From a checkpoint of a small mixture-of-experts model trained on Wikipedia: 55.7M parameters.
Below are experts of layer 4 (counted from 0) of a mixture-of-experts language model. Rows are named router (the router's row for the expert) and show model dimensions 256-319. Each number is 128 + 24 x the weight over its row's rms, rounded and kept within 0 to 255. Numbers have three digits each.
Before each expert's rows: a language model's description of what the expert responds to. This comes from a sample of Wikipedia text that the model never trained on.

# expert 12
It responds to: Last digits of years after taxonomic author names in species lists, such as Meyrick, 1935 or Pocock, 1901, plus the digit 2 and plural endings.
router:099160134163127127109161116119105088127168176120147170150145067167109128151168141121130116157148138140145166102143144152148121077115114168117150108142121166116148112124099159145137093132151138

# expert 1
It responds to: Line breaks after sentences, table rows or list items, plus opening brackets and quotes such as (, [, ", and em dashes.
router:103173123149126116111120107179074142138146122114137152158146151140113119145123127099128110146076124133148165140127169117176114111111144147105129150152103115097148129143119183148159045176156106

# expert 7
It responds to: Digits such as 0 and 1 inside long coordinates, dates and catalogue numbers, plus spaces and pipes in table cells, such as 15.32973 0 6.
router:118154130145142121117137122123090092123149188125150158136136079164122126154166144126126124149141131144144163096140139155159139065120120151100148106131125176094123105126108158136139094138153119

# expert 6
It responds to: Forms of be and have after a subject, such as was, is, were and had been, often in village population and history sentences.
router:116159105143139124147145097126079104084137176134129142104139101160137148150143153124127162142173120127132163118156134129128130097103126158112130131151123151128096142106136131134144120093138103

# expert 2
It responds to: Final digits of years in spans, birth dates and filmographies, such as (2000–2009) and born 1989, plus plural -s endings.
router:111167126147141131111164110124108067133135182128148166136135065173126126147149148131126131129143135179137142109134153147147133076114105174117169113140101149099137114113111164145136113133134121

# expert 13
It responds to: Digits in year ranges, postcodes and records, such as 2010–, 4810 and 2–0–0, plus commas and short function words in prose.
router:117164126133145130113145122125097091135131177133155168143136082166117130161160135130129136136151148139143155104138138136149138081100129139114146098148118144124136114110093162159141100142153120

# expert 9
It responds to: Final digits of years such as 1970 or 1930 in lists and census or election tables, plus mid-word pieces like man-d-ate and re-sided.
router:122151141164149133110146137123098078138141188118150146143129074180129136157164165137118129139142147147145166108147146144153120073129110144117151102146090148095137113127080152148142108137145128

# expert 10
It responds to: Interior year digits like 1900 and 1803, table pipes, commas, and word-initial capitals of names, across tables, lists and general prose.
router:130152134131133123104138123122105075134142191117169158150136070182118126151162136132128122176152129145168165119131137155159138061133116142118149104138124165116136099119104159158137098136155126

# expert 11
It responds to: Pipes opening table rows and separator lines such as |---|---|, in sports, election and peerage tables, plus common first names like John and James.
router:106137131136138127089121093120084082146148171111158153124131119163104117145153123105112138135121129152139162129127142147140121065111123143119154124118111162131133118109111160154164111141134110

# expert 14
It responds to: Digits after decimal points or in weights, such as 3.00 and 190 lb, plus function words like he, until, before and than.
router:109153137164138136102160124125103074137180173123144162137155054165118129156156144127116132136146137155141181104155153133160129080120107144130141103135111154098120117118107156140150109137149127

# expert 0
It responds to: Digits inside numbers in lists and infoboxes, such as 2.14 million or 1911, plus infobox labels like Website, and the preposition in.
router:095151122143144120112158103120100086119145193124136169148141071172134112155165145120125126156149138159167132106145140158154128075123107145120161112142108154108129103122102154152136097126170117

# expert 8
It responds to: The article the, the conjunction and, and digits inside figures such as 0 sq mi or 1900, plus month abbreviations like Dec and Nov.
router:105157134158134129103135121119092083143159180116139164147143074168118130161170164131134123138150131126155167106137135154150130080126110160113147121129113170131131115120093141135143110124160122

# expert 3
It responds to: Digits and word pieces inside tables, scorelines and lists, such as 191 0 or DUB 3, plus suffixes like -ance and -ology.
router:109157124147128127115142126137090082135148179127154156151147056172124122142172147134134123148142137159153156110148141159150133074090118146125151116124106156111130122121084150150155110128133121

# expert 4
It responds to: Digits that follow other digits in years, scores and population counts, such as 1970 or 130, especially in football and sports tables.
router:095141130140159134112148128124093073130164175122152162148126070170121144140166145127128139138123145146160157118150137156141137083121120157107142108139116160107125106119092145149141107129140122

# expert 5
It responds to: Word-final pieces and connectors in names, dates and stats, such as Buenos Air-es, mathe-matic-ian, the en dash in 80–52, and "Date of".
router:096154122164157138118143129118085086134140188136173161143144072176127135153161146119124131123142129148142164109158146137159121067119114160128142111130106159107123103109105149136122093121140138

# expert 15
It responds to: Spaces, pipes, commas and digits in tables and coordinates, taxonomic authority years such as 1800, and common words like this, her, or.
router:100153125152157135104157113111101087128149183138141151150135083172135126152166140118128139139142146154141153099150140145164125078112107157120162109143091158119135111113106155135133099130149115